Experts of a small language model: 5307 steps.
Below are experts of layer 7 (counted from 0) of a mixture-of-experts language model. Rows are named router (the router's row for the expert), gate (a neuron's input weights, with its number), up (a neuron's input weights, with its number) and show model dimensions 0-255. Each number is 200 + 40 x the weight over its row's rms, rounded and kept within 0 to 999.
Before each expert's rows: "gets" lists some tokens that make up at least twice as much of what it gets as of all text. This comes from a sample of Wikipedia text that the model never trained on. Tokens count by the router's weight.

# expert 24
gets: "th", "m", "h", "f", "l", "d"
router,215,193,205,252,157,166,237,232,184,206,141,195,201,153,206,228,173,230,162,315,219,208,182,240,230,164,142,180,256,221,188,264,247,206,186,250,320,248,200,163,253,182,200,218,180,255,173,212,225,176,285,203,216,168,195,208,139,221,238,163,205,271,181,255,177,255,170,190,226,220,258,156,178,225,233,255,241,178,232,243,259,180,227,228,201,216,160,130,208,262,295,236,167,130,184,212,186,212,196,183,130,196,230,220,147,239,159,248,190,236,296,227,156,271,281,226,207,186,213,254,202,142,183,247,193,242,203,181,173,188,174,181,270,247,226,261,147,177,247,237,230,153,235,289,159,274,228,208,257,266,162,236,151,247,207,152,225,217,216,257,165,264,180,251,107,155,160,243,215,162,243,176,259,176,199,176,279,154,192,164,246,208,156,172,166,180,216,185,241,227,225,263,202,130,232,173,248,172,215,188,204,187,139,195,192,237,246,170,154,144,176,222,190,142,249,163,198,220,231,171,157,275,269,188,192,209,166,197,168,120,185,241,187,180,287,179,179,162,172,185,171,182,247,165,195,185,175,186,211,221,129,198,164,194,203,234
gate0,171,216,207,150,197,214,154,154,296,214,147,203,267,78,193,209,188,171,214,227,235,249,198,249,148,191,244,152,187,149,159,177,214,142,192,240,235,119,196,248,215,167,166,202,179,218,258,209,207,224,270,206,215,214,213,219,205,200,177,209,277,236,172,170,182,178,129,133,210,221,118,168,248,188,129,208,187,200,263,217,153,159,230,194,178,172,213,241,221,186,294,142,204,202,221,139,254,184,180,195,96,195,181,195,176,212,286,188,206,220,187,147,196,163,258,278,198,124,251,139,142,170,262,215,230,255,184,203,199,154,233,196,188,225,220,251,178,172,189,211,225,226,138,167,190,170,225,220,210,152,217,186,256,147,196,158,134,220,221,236,226,183,240,329,243,257,164,229,149,199,176,159,208,217,165,143,195,227,217,171,115,205,220,178,175,273,219,239,180,227,186,214,253,260,256,215,214,223,147,273,210,222,198,242,174,234,168,146,135,184,260,152,275,231,222,99,223,208,187,180,210,127,123,181,193,220,126,248,283,178,268,211,174,201,189,160,242,168,210,214,223,160,173,231,177,218,218,176,230,215,165,185,197,254,197,199
up0,235,247,275,253,192,262,163,218,186,200,196,142,201,202,168,211,200,261,279,175,205,169,191,209,116,276,226,218,156,212,251,196,212,256,237,202,255,190,211,144,212,203,127,210,186,167,167,166,252,176,197,206,208,153,194,201,196,164,169,168,114,165,184,245,137,186,185,244,219,214,229,228,165,269,171,158,224,261,176,177,136,151,164,301,186,226,163,223,204,166,264,231,234,240,161,166,182,264,215,196,127,254,183,267,316,125,194,154,209,162,188,239,208,151,175,189,229,184,170,171,165,206,184,194,299,216,223,87,181,214,181,216,197,211,208,247,204,244,208,230,281,163,187,233,248,197,176,207,194,213,182,199,186,184,189,114,224,208,152,165,148,285,253,169,222,207,190,213,177,143,274,222,190,152,245,153,240,243,247,283,234,171,154,216,189,171,259,199,193,187,178,204,217,201,180,226,240,181,140,203,204,113,209,248,184,180,225,248,261,242,221,223,183,182,273,201,165,275,223,195,152,236,199,223,208,225,126,197,276,182,168,195,165,234,232,251,226,126,250,234,245,166,204,279,171,168,207,246,155,255,196,117,210,136,240,202
gate1,224,191,196,207,163,165,212,200,163,192,187,107,249,225,229,289,257,206,179,234,229,143,204,172,228,171,188,209,177,247,135,156,200,205,239,219,203,187,224,215,276,169,174,248,206,185,161,255,201,205,170,203,184,144,225,143,107,208,139,262,168,286,224,228,223,197,172,213,180,210,119,198,191,143,220,245,256,225,149,173,232,279,197,149,154,241,199,174,247,194,168,214,221,137,214,166,156,191,144,175,151,128,193,242,248,234,213,251,267,181,232,245,240,148,160,138,183,59,224,253,81,230,170,173,192,214,211,183,189,242,184,170,258,248,213,179,198,164,216,201,187,189,177,207,283,195,201,128,174,193,181,184,176,175,228,151,172,155,158,155,211,174,235,252,213,208,187,191,179,140,155,242,248,167,208,185,249,227,228,210,296,157,198,257,281,241,216,291,214,105,170,219,169,187,220,109,230,196,136,134,111,261,207,211,217,277,206,273,243,181,183,222,207,218,167,174,151,247,175,182,254,227,197,211,161,181,222,224,238,204,202,217,210,239,164,135,166,185,133,278,204,197,210,214,237,210,136,203,205,209,167,217,184,172,200,197
up1,228,170,232,183,164,138,84,118,149,241,184,157,206,195,202,203,158,247,345,241,265,269,285,269,213,184,199,238,257,223,188,178,238,196,207,232,179,195,147,157,182,202,179,205,225,213,271,190,241,204,265,200,186,185,172,211,180,175,172,233,206,246,151,234,165,208,242,239,210,233,194,210,228,165,228,208,290,236,205,193,99,219,242,196,200,263,167,214,184,175,142,194,175,247,214,192,183,164,209,130,111,191,194,153,193,148,186,230,245,246,175,170,223,238,148,166,222,186,204,189,255,230,226,211,193,242,186,199,182,194,145,232,152,242,174,233,227,192,112,131,197,231,164,300,158,157,241,209,247,242,205,210,199,176,185,185,210,249,237,223,170,160,200,205,280,205,215,196,194,290,214,132,212,192,186,269,243,176,159,273,232,113,249,219,174,251,233,168,171,207,101,203,182,226,188,175,301,196,197,165,203,222,206,162,181,181,238,184,214,186,272,282,186,146,228,251,219,207,194,220,254,235,230,138,194,233,240,292,207,269,172,200,162,220,216,154,186,232,254,251,194,238,253,265,201,223,185,193,185,153,183,242,198,204,157,149
gate2,199,177,218,251,264,143,229,213,188,238,191,220,187,232,206,136,137,196,248,212,159,186,210,213,218,239,188,158,232,193,169,157,268,119,199,160,236,150,183,203,191,212,175,236,194,169,226,181,187,197,218,159,203,193,145,217,140,206,206,233,255,250,187,327,205,230,191,236,140,258,257,229,242,187,205,238,201,211,157,194,204,217,177,235,221,198,221,223,165,149,185,187,259,202,208,162,220,254,243,157,199,171,188,274,178,182,230,241,238,259,247,206,253,144,207,212,211,217,259,158,191,187,262,207,191,209,179,151,56,145,175,196,236,250,175,207,168,138,184,170,140,201,123,203,172,140,182,203,209,209,144,204,204,225,210,117,155,194,195,241,219,236,169,243,126,210,115,187,150,131,235,286,191,200,170,171,197,162,111,212,154,188,203,208,176,168,227,143,160,214,210,234,176,165,215,181,176,228,256,240,277,172,222,245,184,157,139,233,139,176,216,149,171,305,178,229,248,199,204,289,142,272,160,179,90,145,163,239,261,132,167,202,157,137,185,171,154,238,241,231,166,240,255,181,187,161,179,267,240,164,182,169,251,173,229,197
up2,271,249,199,137,185,184,203,267,144,215,218,167,232,223,178,176,214,202,262,293,144,157,247,245,228,203,170,209,189,175,284,235,225,179,152,192,221,222,189,215,159,263,173,208,216,216,197,209,153,191,179,212,217,211,206,216,139,244,213,142,167,243,226,188,240,225,260,205,216,206,163,199,166,156,225,205,187,190,236,195,104,221,173,86,195,137,228,181,183,244,122,176,276,294,210,201,170,212,217,233,175,158,207,177,167,225,245,207,178,249,216,247,196,202,177,237,233,248,180,182,208,181,191,178,221,211,142,167,204,147,209,251,244,232,234,150,195,243,231,219,203,240,247,269,217,193,166,139,228,174,264,148,181,204,184,198,214,224,228,203,258,203,207,227,192,210,200,171,286,152,187,268,194,180,190,209,91,267,142,152,260,153,183,252,198,197,153,103,226,234,197,220,157,159,243,212,167,207,215,269,171,220,200,207,211,175,236,225,206,152,192,229,153,222,173,293,156,183,193,172,215,186,241,256,178,157,297,162,250,179,176,121,224,188,256,176,202,198,211,205,187,157,319,128,155,109,129,273,209,182,174,192,151,221,267,308
gate3,263,190,185,185,173,270,221,263,225,173,143,137,120,139,222,228,217,185,194,271,182,228,280,183,174,189,179,232,174,198,206,172,121,184,242,89,226,211,175,182,152,225,245,149,220,172,176,106,209,199,252,270,254,247,237,222,239,220,231,241,190,230,146,170,227,153,223,267,146,195,223,227,155,207,172,220,199,285,177,161,194,245,204,183,230,266,148,225,196,217,190,188,179,266,123,214,215,210,165,160,215,129,229,218,164,194,120,149,225,227,184,188,197,173,212,195,102,222,192,238,210,163,103,187,190,251,258,187,149,217,189,153,276,168,209,210,214,155,200,168,188,213,234,143,209,218,198,238,211,253,249,152,201,272,207,199,212,209,265,202,172,155,204,165,254,170,179,282,235,147,215,118,168,248,243,210,229,248,207,186,207,123,205,149,157,252,165,221,227,205,228,252,152,223,266,239,204,199,222,201,237,145,250,179,240,173,195,153,181,183,237,191,229,226,244,178,122,184,284,188,241,234,138,153,149,199,217,164,188,192,205,224,267,220,240,305,210,136,181,231,218,189,187,191,184,197,103,188,215,202,248,138,182,244,134,200
up3,193,248,144,214,167,189,147,202,159,160,184,198,146,120,217,246,254,237,205,201,170,179,239,119,158,167,153,224,230,287,257,187,213,215,223,306,264,277,203,181,204,210,166,176,195,172,196,208,141,270,174,199,211,162,199,161,206,242,197,202,343,217,190,233,248,196,257,211,172,219,139,175,222,224,205,291,208,193,174,134,212,187,232,210,167,202,178,197,227,188,215,114,209,205,244,272,245,160,189,195,227,182,251,259,196,162,275,189,216,237,181,160,148,172,201,220,180,221,200,254,207,160,217,239,257,188,226,158,278,230,147,216,163,140,176,150,178,121,156,207,166,267,181,170,159,125,138,179,216,230,269,251,194,226,205,208,203,166,142,168,178,146,245,211,226,232,143,200,276,163,135,237,285,196,273,267,228,188,191,199,136,174,196,301,202,198,206,189,163,147,211,199,196,221,259,205,168,168,189,208,231,180,234,271,237,197,158,103,209,190,154,169,247,278,208,208,188,163,241,203,260,156,204,247,145,188,175,198,242,178,233,190,251,300,140,211,197,212,198,248,159,248,227,195,204,235,165,190,248,201,195,205,186,202,235,159
gate4,221,178,235,259,215,201,184,227,169,247,292,241,236,191,184,226,236,205,226,201,219,212,142,255,161,237,199,229,220,154,177,102,196,105,215,147,198,242,194,250,174,218,200,191,164,164,160,113,194,145,178,173,239,145,127,149,186,242,204,156,271,162,191,255,245,128,211,270,243,158,161,185,234,239,265,199,200,148,161,215,275,170,153,236,222,186,265,151,204,213,145,181,219,155,148,171,173,172,156,239,137,204,156,188,248,273,194,183,206,261,242,200,197,203,221,197,217,125,248,213,212,226,148,232,231,185,214,208,176,210,150,109,172,215,300,178,218,245,248,189,172,201,210,207,239,156,236,198,200,201,109,129,199,207,193,188,210,236,160,238,96,257,247,192,224,246,202,187,226,170,196,282,214,146,154,170,190,224,202,147,157,187,157,240,248,195,243,250,198,201,260,198,209,283,193,123,296,195,231,165,197,274,167,225,221,189,211,192,227,204,212,227,221,219,224,289,199,195,123,263,242,162,178,227,180,201,193,203,193,207,200,192,124,231,181,215,208,189,224,224,153,232,232,274,223,184,160,239,155,179,168,294,130,164,196,263
up4,188,181,162,210,178,228,195,206,200,186,181,253,208,222,130,279,206,177,301,195,259,216,168,298,277,276,246,188,257,224,153,178,176,229,204,171,240,243,171,173,76,182,214,140,205,184,224,140,175,153,241,280,248,184,198,188,205,168,140,242,201,109,242,194,174,170,174,200,239,192,165,166,217,188,263,208,192,248,259,232,197,193,184,217,221,246,140,236,187,184,175,131,164,176,220,144,182,147,220,238,199,116,172,164,223,163,104,235,163,223,231,177,207,149,169,238,225,93,257,162,178,201,198,179,197,163,200,125,190,217,229,223,280,201,160,240,233,211,202,125,146,214,258,170,115,193,171,184,190,217,194,190,149,244,156,171,195,184,173,200,274,219,201,215,178,208,200,158,61,164,193,242,169,198,188,218,201,258,178,231,191,137,206,182,223,209,151,169,199,229,107,191,216,140,166,203,180,208,164,306,219,166,215,205,158,244,225,202,176,196,185,218,226,163,303,246,186,177,163,209,209,236,195,189,168,212,195,163,210,188,248,189,224,172,188,125,172,213,213,194,304,220,185,132,183,211,226,218,239,213,209,264,205,208,123,262
gate5,150,162,174,212,231,244,226,217,220,118,158,234,152,127,159,199,250,175,251,213,216,144,189,146,218,244,159,185,276,224,265,201,214,239,215,155,193,200,193,223,188,188,198,207,198,250,177,222,174,239,158,261,306,253,158,235,105,189,186,212,216,166,181,190,178,282,206,258,150,217,178,161,234,202,188,266,158,160,216,229,266,143,142,232,200,190,203,197,217,194,213,164,228,273,230,165,180,246,207,160,198,245,139,212,198,237,164,206,203,163,313,159,244,192,186,197,199,169,181,189,220,253,184,160,193,213,195,165,215,163,166,176,147,156,139,329,259,229,156,147,222,175,198,187,197,239,224,212,253,229,246,144,286,209,246,228,162,201,208,237,260,192,213,183,233,176,195,214,220,161,166,182,230,242,198,149,256,206,275,162,98,195,268,257,279,252,226,176,211,251,165,241,159,204,167,197,189,203,198,214,185,199,210,244,239,234,206,217,190,197,251,242,150,130,318,224,226,258,203,205,227,242,116,312,218,139,137,210,246,220,237,148,198,224,250,244,184,208,220,251,140,203,206,117,213,183,187,212,216,267,190,183,229,184,200,216
up5,152,168,197,195,161,251,210,196,221,247,189,188,238,201,178,212,149,207,179,177,211,228,272,222,196,224,179,217,221,211,176,213,207,189,172,198,221,178,181,295,192,192,194,166,240,136,197,224,163,135,180,186,212,253,135,212,250,214,282,143,205,173,180,196,192,135,248,166,236,165,143,223,205,238,240,138,147,193,198,239,157,267,37,212,177,147,279,254,161,129,226,256,181,202,205,237,267,199,177,179,246,220,250,227,168,203,137,184,127,155,159,190,217,200,210,213,192,288,170,234,223,155,235,240,132,215,104,243,175,246,203,196,260,216,247,178,213,191,249,206,209,168,196,146,280,242,176,252,115,180,174,191,166,233,103,173,181,234,176,261,238,235,229,174,165,190,223,179,219,197,124,240,229,290,194,157,201,272,136,252,263,275,233,213,183,202,181,156,169,152,219,260,227,193,223,208,195,286,189,161,160,189,179,174,219,175,238,226,219,144,173,219,226,232,181,178,219,156,229,207,142,168,211,171,181,203,223,234,234,231,217,214,209,157,229,169,167,196,155,131,284,288,162,227,189,240,132,211,202,220,253,191,200,293,230,170